Experts of a small language model: 80 experts in each of 10 layers, 6560 steps.
Below are experts of layer 8 (counted from 0) of a mixture-of-experts language model. Rows are named gate (a neuron's input weights, with its number), up (a neuron's input weights, with its number) and show model dimensions 0-255. Each number is 128 + 32 x the weight over its row's rms, rounded and kept within 0 to 255.
Before each expert's rows: "mostly gets" lists some tokens that are sent to it at least half of the time. This comes from a sample of Wikipedia text that the model never trained on.

# expert 24
mostly gets: "′N", " —;", " -;", " –;"
gate0 [180 128 118 141 114 167 164 143 169 113 129 124 130 107  98 134 119 115 144 149 106  77 113 111 108  98 179 152 114 152 144  96 146  74 121 126 191 100 101 154  94 133 147 116 101 154 135 144 100 169 128 178 170 120 130 148  97  99 158 167 100  96 136 208  99 178 142  59 156 130 115 102 144 126  90 130 156 171 201 160  69  75 155  99 152 210 147  89 119 178 107 169 154 184  75 199  98 119 135 146  76 136 190 125 151  96 113 146 113 169 124  23  93 140 134  92 151 153 148 117 124 108 163 100  71  91 114 134 113 143  99 152 141  34 163 151 128 122  90 143 107 184 151  99 125 140 106 152 131 122 143 105 108 107 165  95 128  84  82 121 146 105  99 108 214 138 160  83 124 147 101 139 120 109 177  65 143 101 109  88 120  78 131  88 179 118 129 149 128 173 174 129 138 135 137 159  84 120 164 119 113 158 119 125 168 142 154 139 111  57  85 134  85 188 169 158 110 149  65 138 112 149 154 100 149 137 154 121 143  50 101 156 162 110 141  88 150 127  83 182 148 129 123 163 170 131 143 144 141 132 118 111 174 136 109 102]
up0 [ 63 187 161  93 146 118 130 126  99 138 132 144 105 141 174 130 127 156 123 131 129 173 131 165 152 182 124 114 101 136 153 186 105 135 118 142  87 131 169 127 156 134 116 121 120 128 133 115 166 100 163 110  87 128 106 125 142 172 130  94  90 179 141  36 168  83 104 161  91 150 129 131 141 152 146 124 140 110  59  71 165 204  83 111  90  88 111 139 148  81 118  88  91 121 174 107 146 143  90 101 175 100  74 133 113 184 101 123 142  99 125 190 198 140 109 143 125 114  95  99 127 153 104 140 197 180 148 156 145 155 123 102 126 185  74 128 160 114 206 123 175 120 107 180 134 123  97 174 151 121 126 176 121 149  80 118 106 128 149 111 100 169 170 118  30 107 115 171 110 115 140 158 123 160 118 171 117 159 101 144 155 133  91 150 110 115 161  86 128 142 101 100  71  90 110  87 156 159  94 143 150  57 108 129 127  97 110 136 120 149 183 105 158  85  57 111 199 113 163 108 176 145 129 117 128 160 102  95  66 204 143 157 119 167 121 150  94 126 153 113 143 135 158  41 106 110 111 126 113 125 134 140  77 119  98 181]
gate1 [193 101 168 161 137 136 118  62 130 143 163 120 136 151 144  97  93 124 128 150 204 146 128 113 110 132 145 155 156 141 141 135 140  90 118  97  93 120 114 169 160  71 120 120 145 174 162 114 157 201 139 107 164 108 139 151 143 179 102 130 112 182 120 160 117 125  95 136  98 152 109 133 122  85  80  93  89 133 128  50 129 156 132 109 123 230 108 108 170 122 106  82 128 156 131  65 105 135  58 129 113 113 155 108 153 103 142 119 149 142 182 145 130 114 174 132  81 110 180 150  96  50 158 111 119 109 141 150 137 167 135 144 131 181  98 137 114 128 116 104 202 114 161 131  57 103  84 104  77 146 108 115  73 147 137 184  65  85 119 114 137 121 123 154 156  89  90  71 139 145  98 115  92  95  84 163 158 129 131 119 136 170 159  76 141  30 154 146 118 114 203 154 127 172 112 155  90  67  99 141 121 155 152 116 108  60 154 109 144 156 129  78 108 114 117 131 146 184 180 136 109 156 111 181 127 132 158 140 163  99 136 130 107 113 117 147 156  86 117 149  81  68 134 150  83 140 170 152 163 113 146  53  84 115  93 153]
up1 [ 87 142 160  79 100  75 114 170 153  90 135 130 125  86 148 150 157 176 142  99 176  98 137 138 127 146  85  99 164  89 143 149 105 119 112 148 109 100 174 103  92 181 108  49 110 154  65 149 130  68 122 185 145 112 100 129 111 118  84 163 123  87 120 102 128  67 184  95 124 146 155  65 141  93 149 109 132 104 100 119 132 125 105 124 120  91 153 117  60 146 115  92 181 141 151 145 176 181 182  97 120 136 125 135 161 154 136 177 128 132  58 100 104 148 190  82 181 122 160 106 121 112 139 137 154 132 119 130 100 123 138 162  96  77 161 119 155 123 167 111 118 137 114 109 140 123  99 167 161 122 170  60 131 162 127 114 142 132 114 121  84 133  79 156  94 148 147 138 133 118 158 130 172 139 104 105  83  68 124 136 136 149 116 134 102 126 102  92 112  88 128 110 100 116  90 109 102 243 174 145 129 207 165 148  82 184 160 182 156  61 167 170 146 119 135 134  80 155 103 112 169 138 135  64  99  99  74 104 139 137 158 108 151  99 169 125  95 124 109  97 112 149 137 167 139  14  68 166 125  88 139 109 133 129 157 114]
gate2 [115 105 165 155  76 125 153 110 165 153 130 165  71 156 158 145  81 149 124 126  96 138 156  68 144  89 160  93 143 156 104  85 154  93  63 118 168 120 115 119 125  36  79  94 122 127 114  98 118 133  78 100 125 135 169 138 154  98  61 132 119  76 144  92 139 179 154 148 141 136 123 105 166 218  47 142  82 117 160 117  57 126 109 144 149 121 134 175 132 150 158 189 151 147 155 102 124 116  83 180  99 173 169  97 131 165 150 125 190 170 114 199 137 125 165 140 143 151 106 128 132 124 179 166 100  72 116  96 133 136 177 151 122 101 170 120 134 178 130 131 101 163  89 142 115 107 123 131  56 147 146 134 140 139 124 151 154 143  95 151 100 124 121 131 157 137 153 107  97 125 147 162 159 137 106 143  31  84 111 127 181 114 115 175 167 166 141 107 149 164 107  99 152 149  93 139 140 133 105 125 155 158 120 147 100 174 141 156 178 151 114  73 160 167  93  79 127 177  72 149  26 162 132 146 143  67 116 129 112 138  89 106 138  80 153 108 163 118 103 107  73  94 127 135 105 150 168 132 189 171 118  87 126 144 122  97]
up2 [126  82 168 168  86  93 136  93 146 143 129 119  63 120 151 123  98 125 124 102 123 142 157  87 146 100 150  80 191 170 138  59 114 101  44 106 165 118 128 117 137  99 111  67 185  66  90  73 119 114 107  80 121 178 190 140 162  94  71  85 112  79 144 103 140 175 134 164 137 126 123  96 152 151  33 120 110 142 150 128  62 110  98 150 136 119 170 152 124 145 143 165 202 129 148 130 130 138  64 157 112 160 127 138 118 156 141 113 200 165 155 135 148 131 191 149 148 143 136 140 141 137 174 163  95 131 132 122 139 115 169 160 105 121 147 138 146 194  79 135 140 161 103 133 115 141 162 126 108 127 134 107 137 142 152 152 163 132  75 217 106 142 113 155 135 105 152  86 112 154 135 154 158 103 120 162  26 129 116 126 119 114 114 124 168 157 110 127 157 175 137 101 196 159 143 137  99 117 136  92 141 124 137 132 111 193 135 182 186 142 133  42 142 174 134  78 136 159 108 153  53 147 169  98 122  97  84 144  86 131 109 110 133  68 154 123 155  84 138 118  84 128 128 144 125 140 145 125 219 153 125 120 154 148 119 122]
gate3 [ 69  81 141 122 110 101 107 100  91 103 213 144 155 128 154 130 129  65 172  79 161  83 160  62  79 162 123 112  67 103  87 109 173  44 143 134 167 108 116 146 185 122  64 155 167 157 131 126 122 135 152 148 134 148 144 120  94 113 168 193 120 151 134 145 160 114 126  94 120 112 143 145  79  93 119 124 127 176  79 101 108 138 116 156 151 160 140 117 162 162 171 132 145  75 124  94 192  69 149 151 124 104 167 131 122 129 150  82 161 122 104 126  71 124 154 135  92  71 119 123 127  96 154  87 125 132  77 116 119 170 123 122 131 158 113 140  94 144  59 156 127 142 140 130 150 164 140 123  85 106  52 107  65 170 166 118 147 150 109 114 187 141  88 104 129 209 188  95 106 122 131 111 140 154 167 161 153  73 139 144 142 164 108 114  87 150 130 153 117 148 117 120 191 171  69 113 152 166  89  95 121 173 152 142 153  64 155 159 111 125  77 101 101 124 135 122 113 154 125 133 137 147  83 124 115 144 121 120 142 113 119 140 113 107 121 123 253  99 157 126 116  75 177 177 136 153  92  98 158 141 127 159  70 104  86 152]
up3 [170  98 154 133 132 205 124 115 164 132  51 124 149 121 112 101 131 212  95 156 121 124 127 158 154  87 118 138 134 184 150 115 125 181  91 111  95 170 149  76  74 108 224 112 108  89 141 131 158 133 114  96 149  93  92 135 134 152 122  93 133 125 114 132  89 103 120 128 121 132 154 140 186 156 139 142 116  81 198 151 156 100 143  94 122 124 118 139  91 113  75 128 139 166 119 117  56 148  89 108 123 153  77 156 122  66  53 131  89 100 155 111 157  96  74 108 185 163 140 120 108 117 118 149 121 108 180 189 131  98 146 143 120 129 174 115 138 164 184 114 143 105 114 130  94  93 130 145 156 111 204 128 210  76  90 125 102 136 162 132 129 111 131 154 162  94  65 105 137 120 104 191  98 118  96 103 164 121 134 128 135  86 152  99 218 101 112 118 104 120 138 146 108 106 201 172  92 112 139 118 132  97 116 112 100 159  85  96 131 134 153 137 187 155 129 110 128  97  93 128 147 119 182 121 146  94 135 111 127  90 143  99 184 132 126 171  47 180 121  97 124 173  73 106  89 126 167 173  99  99 185  86 170 152 138 111]

# expert 58
mostly gets: " Pld", " denotes", "----\n\n", "]}", ".;", "Personnel"
gate0 [117  98 118 211 161 117 103 102 147 120 150 141 137 118 109 127 173 148 111  86  96 178 153 131 115 146 138 140 107 110 143 134 183 115  98 141 101 115 156 209 103 111  95 149 118 126 132 183 118 137 123  52  94  96 120 128 116  61 122  98 115  81  84 173 147 119 106 121 110 117 159 138 143 109  73  68 120 102  62 166 181 134 124 151 170 111 130 139 155 169  85 164 111 180 159 167 158 103 168 138 156 164  54  66 168 132 135 126 134 138 150 101  22 108 129 144 144 129 151 104  97 185  98 134 134 117 134 150  96 117 139 122  88 189 130 156 144  71  94 151 107 143 144 137 144 111 163 141 139  47  93  79 103 107 209 119 163 118 114 135 107  38  96  84 198 122 106 148 134 119 136 145 135 114 203 105  79 169 129  92 137 118 165  82 106 144  99 107 162 155 134  94 106  78  98 103  88 147 108 126 130  73 133 170 135 132 107  81  80  87 139 109 105  95 191 169 129  84 144 111 190 124  74 144 125 122  94 106 118  79 164 110  93 125 133 104 129  99  96 129 185 143 151 120 106 121 130 146 112 109 126 117  40 132 129 142]
up0 [122  71 171 185 111 166  97  84 127 100 139 126 154 172 140 137 143 154 139  52  72 133 165 163 155 125  94 138 149 144 120 140 137 138 132 103 148 109 139 181 111  75 111 117 109  95 134 149 106 133 145  80 120 196 126 111 182  80  98 127 149 123 106 164 118 144  69 114 113 144 118 194 134 131 141 104 111 135  67 157 162 138 137 142 155  61 105 152  98 225 144 109 113 158 114  97 157 123 163 115 182 199  92  98 109 138 123 162 123 125 136 184  71  95 130 178 133 156 117 132  54 107 104 157 193 142 214  74 134 139 130 115 106 135 127 164 130  90 122 172 116  99 159 169 103 101 117 141 143  57  91  98  60  81 163 110 157 149 149 159  98  89 151 182 166 111  96 166  94  43 136 135 145 148 136 108 108 116 166  96 132 127 179 104 113 116 164 112 153 182 127 142 154  73 114 110 130 109 116 102 135  83 147 192 122 158  93 105 111  85  98 134 107  89  65 120 158  87 123 155 145 173  99 105 116  81  67 141 108 126 144  89  99 154 148 147 138 125 102 152 164 127 104 111 112  89  87 116 106  88 122 190 148 101  67 140]
gate1 [124 168 116 145 138 126  66 127 165 125  92 229  66 135  98 184 107 129 182 141 195  96  88 126  93 157 108 155 133 109 122 187  61  71 101  95 161 139 142  82 106 149  61 151 115 165  92 134 146 123 180 137 150 136 150 126 140 134 164  79 156 130 124 112 101 128 139 169 118  88 175 133 125 152 172  95 121 137 169 154  99 145 122 110 116 144 116 120 139 145 125 125  80  91 211 119  97 130 137 119 136 133 147  79 168 176 167  94 124 118 147 194 203 164 159 149 151 161 216 112 179 111 177 109  79 114 111 117 176 161 162 172  76 152 129  97 126 149  97 119 134 105 106 168 120 107  90 127 160 133 145 204 107 126 134 100 184 109 124 132 150 111 116 171 129 147  95 184 122 129 108 137 147 148 103  53 142 155 110 105 149 150 104 147 123 160 164 118 155 160 141 100 138  92 136 124 125  97 126 151 170 127 153  96 152 138 158 107 108 138  70  96 117 133 115 101 138 142 140 123 146 148  76  56 152 121 105  98 120 127 131 130  93 162  84 142 161 115 152 132 107 125  78  96 188  38 220 193 100 126  69 109 154 155 121 117]
up1 [155 152 154 119  90 148 199 128  45  96 140 135 174 133 151  79 140 118  86 135  70 146 117 161 101 104 145 116 156 115 106 160 156 144 102 138 139  78 176 152 111 129 101 165 139 111 139 129 154  59 104 145 150 146 188 167 136 165 128 204 142 124  92  88 126  92 103 165 132 226  57 141  80 112  94 131 166 132 129 141 119 125 113 115 156  80 117 150 123 141  91 113 128 142  85 188 124 172 143 138 139 129  97 119  57 144 126 136 144 139 132 120 124 117 116 164 103 124 100 133 162 248 121 142 181 146 150 105 104 129 140 145 154 129 144 159 183 131 155  83 139 140 195  63 153 193 153 137 102 133  99  89 100 106  99 148  85 130 165 171 135  94 155  80 104 126 159 139  59 108 115 103 151  95 148 117 154 101 145 137 170  92 148 164 136  81 125  96 158 105 151 136 101 131 162 142 182  96 136  55  78 123  75 134 116 128 107 154 109 113 118 190 122  92 147 119 186 150 165 152  94  86 141 181  38 103 107 146 131  97  79 136 166 155  88 109  64 156  98 129 116 126 170 130 102 174 126 128 169 118 124 116 109  86 116 159]
gate2 [126  99 131 130 120  72  96 175 129 113 132 168 124  99 189 102 114 143 110 148  99  85 170 128 140 156 121 156 155  91 112 137 163 124 141 170 138 146 135 158 139 193 129 126  85 110 157 120 108  94 168 142 171 149  89 175 178  98 154 108 131  58 101 119 143 110 104 120  90 145  75 112 126  42 110 143 174   8 108 131 144 101 165 146  74 175 112 127 117  90  89 186  87  96 137 136  61  96 170 111  55 147 145 143 158 143 132 127 123 145 126  82 167 124 128  68 140 136 171 120  66 122 132 103  91 204 129 120  70 167 120 106 166 129  93 130 163 104 173 133 123 106 106 119 143 164 173 138 193 230  88 158 180 102 117 105 137 148 101 133 124 166 109 154  70 211 196 153 100 117 155 123 100 164 115 108 120 150 107 127  67 142 147 123 125 120 108 101 138  91 138 174 103  83 132 162 172 180 114 140 140 146 123 121 124  93 138 121 126 124 151 146 112 137 110 189 119 174 128 143 183 130 160 173 106 168 123 190 143 118 107 152 104 139 172 119 121 177  60 130 155 142 139  96 113 122 188 142 132 106 154 140 108 155 105 124]
up2 [105 174 143 158  80  91 139 111 134 123 146 155 139  78 155 104 154 133 164 117 175 113 123 145 121 124 142 128 166 112 166  93 134 142 131  90 128 107 147 121 109  59  83 111 105  87  99 118  77 161 117  85 161 127 137  69 109 132 163  91 172 117 166 113 109 139 135 104 171 103  66 100 130 119 202 151 119 168 142  91 126 148 134 118 125 131 147  92 127 132 103 106 119 217 126 175  59 166 116  97 131 145 131 156 143  96 166 106  69 115  96 101 173 146 182 156 168  65 107 163  99 212  78  63 129  94 127 140 173 146 147 143 119 121 160 110 181 100 124 142 115 141 134 186 126 185 151 115  68  21 162  60 131  79 105 148 150 123 118 143 144  48 124 179  88  98  90 115 149 177 159 162 113 169 116 103 133 123 133 163 173 112 132 137 109 147 126 133  83 104  88 113 130 141 140 171  97  94  96 181 161  92 158  89 134  97 107  91 122 143 156 104 156 142 151  98 131  95 127 182 169  64 134 110  72  92 140 161 141 123  60 113 164 132  60 171 103 144 167 166 135 102 113 127 138 124 145 166  76 104  96  88 103 132 129 131]
gate3 [136 170 131 146 105 159 144 118 144 117 136 158 114 124 106 142 164 143 138 124  46 140 152 176 117 166 152 142 134 177 144 147 130 137 134 166 122 154 141 177 122 154  70 135 137  89 149 128 144 159 157  83  77 197  84 152 151 149 143 136 104 122 101 172 121 109 123 180 124 160  56 111 100 125 124 118 107 167 154 134 138 155 207 124 133  55  89 171 142  83  88 179 131  99 111 147 164  76 116 149 128 119 118 164 121 127 106 119 155 108 120 163  90 136 109 144 127 130 164 152 105 159 115 200 132 100  77  92 152 147 165 166  97  75 112 104 144 159  69 111 134  86 135 142 112 188  81 147 207  91 164  72  74 145 127 101  91 125 152 136 171 122 127  89 140  64 110  72 151 174 167 112 142 171 157 118 130  99 124 173 164 151  97  90  79 190  88 124 179 144 136 177  98 189  99 111  86 159 179 110  80 156 147 114 156 118 177 176 155 122  82 117 140 161 167 167 107  65 149  83 129 152 168 152 179 122 145 155 144 118  99 134 123 145 171 156 111 143 174 191 126 130  80  71 144 128 166 115 132  58 166 121 117 107  77 140]
up3 [122 139  74 170  51  73 127 134 112 180 142 143 175 149 139  82  85 132  59  78 110 170 133 124  72 136 105 130 124 126 109 126  88  92 102 137 130 125 155  61 176 118 102  99 138 153 197  70 135 174 204 107 110 118 139  99  82 140 110 160 130 130 122 100 108 117 107 158 126 135 152 158 161 141  92  71 114 149 122 113  96  93 129 138 121 128 140 111 169 102 135   0 108 125 142 168 115 133 150 121 117 128  86 134 182  98 108 173 133 171  73 146  93 136 114 198 152 108 127  89 150 118 101 140  62 161 164 149 113 118 130 168 117  94  96 120 170 135 172 117 163  65 191  66  89  30 122 157 163 155  89 133  79 109 173 153 101 108  80 124 133 110 102 120  72  67 133 153 160 202 167 173 103 145 102 122  87 203 131 119 126 142 147 132 104 111 105 139 115 135 100 132 119 128 102 130 143 169  96 108 146 102 142 118 103 104 110  55  86 124 151 134 135 163 120 141 161 116 114 139 181 139 126 177 138 108  98 117 124 115 136 154 137 119 157 114 162 129  58  92 128 113  78 125  98 178 127 134 125 134 137  69 153 159 142  98]

# expert 30
mostly gets: " September", " November", " January", " March", " June", " July"
gate0 [127 137 154 157  93 113  88  60 102  83 118 169 168  93 174 169 119 112 115 103 156 179 137 109  86 100 140 105 208  98  65 146  84 128 111 185  73 116 143 127 166  97 106 131 113 168 106 147 114 132 173 170 120 117 126 175  92  96 102 156 149 123 111  61  56 169 154 134 120 166  88 104 103  44  80 105 118  94 150 140 114 122 115 151 155 127 161 126 182  82 139 119  67  91 139 115 108 181 142  77 125 132 100 165 141 136 111 105  67  97 133 100 126 156 120  72 114 138 164 120 102 117  87 148  41  96  71 128 136 172 127 115 189 128 138  74 142  66 121  61 155 129 127 112 101 140  96 134 114 121 177 111 203 112  89 117 153 124 134 115 126 106  60 169 126 163 133 221 165 130 124 138 155 117 115 130 186 186 147 124 147 127  96 147 107 152 120 160 125 145 118 160 216 140 115 138 184 114 109 106 181 119  87 115 106 119 105  99  74  83 111 132 109 140 118 102 134  87 145 127 105 147 127 122 169 144 156 150 129 140 135 130 137 146 167 107  62 147 163 142 149 188  85 134  88 137 155 122 124 150 121  80  83  72 131 136]
up0 [103 170 114 168  55 152 140 115 113  92  96 122 176  92 152 152 139 119 103  70 120 187 118  86 110  47 141 115 181 140  63 135 125 131 126 237 176 116 123 183 156 162 140  64 119 140 123 150 102 143 118 151 152 135 115 182 109 100 137 192 126 123 123  84  96 148 114 144 150  99 103 100 157  87  59 100  85  91 140  99 118 111 158 216 166 132 107 192 131 130 160 118  91 128 135  93 150 138  98 142 131 146  89 124 143 132 113  84  72  86 170  88 104 145 136 102 184 134 141 122  99 145 113 158  88 142 128 114  93 140 137  70 189  56 108 105 118 109 132 106 165  83 112  90 126 131  89 134 132 100 114 143 143  95 125 162 113 161 146 136 102 152  87 131  94 148  61 161  90 123  50  96 158  95 147 140 199 107 124 129 150 143  84 141 129 187 141 123 164 154 111 120 174  88 150 142 130 133 122 120 152 151  66 121 125 108  93 119 161  94 114 130 110 110 100 106  95  79  69 104 140 184 189 165  86 106 148 141 171 156 131 113 165 142  93 164  68 189 128 121 100 181 137 149 103  98 159 116 130  89 119 105  73 117 146 129]
gate1 [219 168 131 141 156 151 148 119 134 128  98 105 110 131  90 179  77 112 138 188 152  60 106 128 124  99 144 135 140  81 114 144 161 132 173 161 187 121  78 171 169 130  93  94 142 120 131 163 158 136 113 158  80 155 159 154 131  81 167 194 128 107  83 185 141 147 127  56 117  89 177 131 144  91 130 142 134 137 169 175  90  89  38 130 140 143 133 100 138 113 112 129 149 116 141 113 110  79 148  88 183 127 159 110 134 128 155 115  82 132 130 126 113 123 142 168 138 164 164 147  81  94  81 171 175 133 178 167 172 145 179 122 171  72 157 149 125 214 107 113  94 166  75 132 121 112 177  92 121 120  92 122 131 155 120 166 145 141 114 128 144 128 125 183 162 134 121 134 150 145 149 118  90 122 178 147 154  74 135 119 125 146 165  81 155 112 118  86 224  96 142 200 147 121 152 194  98  45 113 170 132 106 116 135 140 146 180 120 147 118 100 168 133 143 165 157 149 130  85 102 147 111 130 125 105 154 139 137 148 157 113 110 103 103 100  92 118 152 181 109 133 216 192 187 146 151 155 115  99 149 138 138 124  89 159 103]
up1 [139 127 159 141 104 137 133  87 147 195 168  86 121 112  73  72 135 106 115  93 108 123 139  71 176 102 150  82 155 111 137 156 123 172 114 164 141  99  62 142 166 129  84 161  98 172 112 146 136  97 148 180 142 140 188 134 136 172 134 181  94 168  86 127  99 142 158  66 164 151 176 133  97  96 108 129 156 111 192 133 110 192 147 125  68 120 162 157 168  91 123 138 147 126 194 163  75  75 144 125 143 158 135 173 132 141 131 172 154 129 130 152 136 149 193  79 130 169 152 168  90  72 201 124 140 114  88 182 139 118 139 136 119 101 145  78 223  73 122 146 151 125 125  92 109 137 185  99 146 130 138 115  90 121 116 135 113 118 112 108  78 115 130 136 166 187 112 121 104 125 128  92 137 142 151 118 132 153 146 132 208 102 144 140 159 122 174  84 131 155  99 136 121  98 132 119 129 117  79 148 157 102 102 162  95 119 158  71 113 120  90  71  96  93 123 111 121 150 123 157 142 139 139 132 118 113  70 110 125 170  85  96 196 112  60   7  97 179 165 100 133 137 152 170  93 142 162 132 134  97 130 166 114 126 142 101]
gate2 [175 136 140 152 169 146 129 156 183 153 117 145 171 176 134 116  89 206 124 102 161 165 124 178 116  71  73 186  87 133 192 167 141 129 134 153 128 152 106  90 117 166 122  98 119 103 131 117 158 143  90 116 114 128 119 145  95 136 122 115 120 164 120 119 196 121 130 107 126 136 156 170  93 159 151 132 106  93 104  95 125 112 134 148 164 157 113 153 134 169 161 125 147 109  97  70 111 110 103 194 138  91 188 120 121 123  90  80 179 135 216  78 166 141 145 128 107 175 100 139 135 127 106 117 128 170 139 110 154 106 118 111 121 176 131 125  95 132 173 160 101  89  78 107 146 111 120 150 191 198 154 119 129  98 104  99 121 154 167 128 160  75 160 173 137 103 160 158 105  93 139 173 116 157 187 140  51 158  89 148  70 102 142 132 104 122  70 114  58 129 126 163  67 156 166 109 110  93 109 107 156 142  99 127 105  88  67 135 137 162  95 161 116 139 118 167 204  95  58 145 110 136  86 223 164 112  58 137 137 103 155 136  95 155  94 113 109 130 122 153 150 137 133 169  75 102 183 160  97 138 165  80 122 129 134 175]
up2 [102 155  82 112 121  88 109 170 141 175  62  88 153 149 129 122 171 171 143  92 150 130 155 108 147 139 127 145  98 158 152 177 117 101 114 129  81 121 112 133 133 136 139  89 105  50 133  70 200 120 129 122 121 175  98 161 154 216 142  94 109 152 139 190 137 147  98 139 163 178 113  97  98 198 105 103 147 152  98 108 105 141 154 139 192 163 119 124 138 137 137 186  73 100 131 124 112 184 165 157 145 130 110 121 120  84 138 100 161 151 163 130 183 129  88 141 114 191 105 115 185 142 179 109 140 156 158  87  90  68 117 151 103 135  84 132 120 157 151 160 134 134 137  74 106 186 145  92 207 176 157 116 128 137  75 108 100 116 118 194 170 102 132 163 133 149 133 108 104 110 171 189 132 151  63 101  23  97 111 111 118 129 184 135 150 153 147 177 141 122 160 113  88 128 128 110 153  93 157  90 144 172 123 149 115  79  87 133 128 108  86 176 152 110 109 143 152 116  75 171 108 124 118 146 180  95 132  94  99 112  70 104 105 131  40 107 137 155 141 149 120 121 176 172  94 158 140 124 107 140 103 122  73 109 129 150]
gate3 [129  93 162 112  98 150 158 117 125 148 111 101 122 136 107 153 154  99 124 132  83  82 123 122 140 114 177 164 125 115 164  85 112 129  61 152 135 105 140 100 102 173  79  36 167 129 109 158  76 115 104 117 131 129 139 101 168 127 142 117 160 144 193 170  95 111 137 102 111 178  97 107 114 120 166 103 115 101 156 110 119  88 148 151 151 172 118 136 162 121 126  85 123 122 188 152 101 142 115  95 156 204  86 167  97  77 126 109 146 138 190 156 117 159 128 175 114  99 129  91 132 207  83  94 202 123 128 153  88 151  99 151 111 120 147  80  91  85 166 166 168 118  98 135 133  95 153 158 134 102  49 166 158 114 106  84  79  85 149 180 126 153 101 129 113 133 131 126 130 131 172 163 158 182 130  88 161 104 143 122 105 130 145  72 211 102  89 129 130 147  93 143  84 121 145 155  82 121 124 147 127 107  90 114 146 175 100 112 141 113  93 143 125 184 161  87  98 131 145 168 116 131 153 117 141 104  71 115  90 101  75 126 143  69 130 125 193 121  98 186 120 173  85 118 127 164  74 101  75  72 112 189  77 136  34 151]
up3 [106 126 192 145 131 162 152 150 149 119 138 135 114 152 125 108 135  92 146 140 120 117 125 102 138  95 182 202  89 112 157  84 113 133 105 105 186  97 105 134  98 162 106 101 194  94 138 147  81 107 165 114 170  85 150 162 165 115 107 116 119 223 224 168 139 124 133 114 114 199 134 174 153  82 150 134 125  98 157 127 143 108 154 163 161 191  95 113 188 101 142 106 121 104 145 138 173 149 121  96 149 151 158 150 118  58  85 111  85 113 136 154 131 119 131 146 114 152 168  95 130 152  33 113 118 120 131 119  88 204 115 162 129  87 153 137 105  82 157 166 181 128 154 123  92 132 138 140 139 109  84 135 130 143  95 105  96 125 192 116 126 128 119 183 122 161 170 104 108 100 150  87 216 202 150 159 133 116 142 185 112  97 102  77 102  81 149 119 141 197 104 157 113 132 132 148 152 100 124 139 173 155 160 100 138 156  90  91  94 112  87 118  96 159 173 140 178  89 140 153 175 132 156 126 135 124 103 115  84 132 127 146 117  75 164 168 119 116 132 101  84 144  93 152 108 101 126 125 137  76 191 157 102 147  36 165]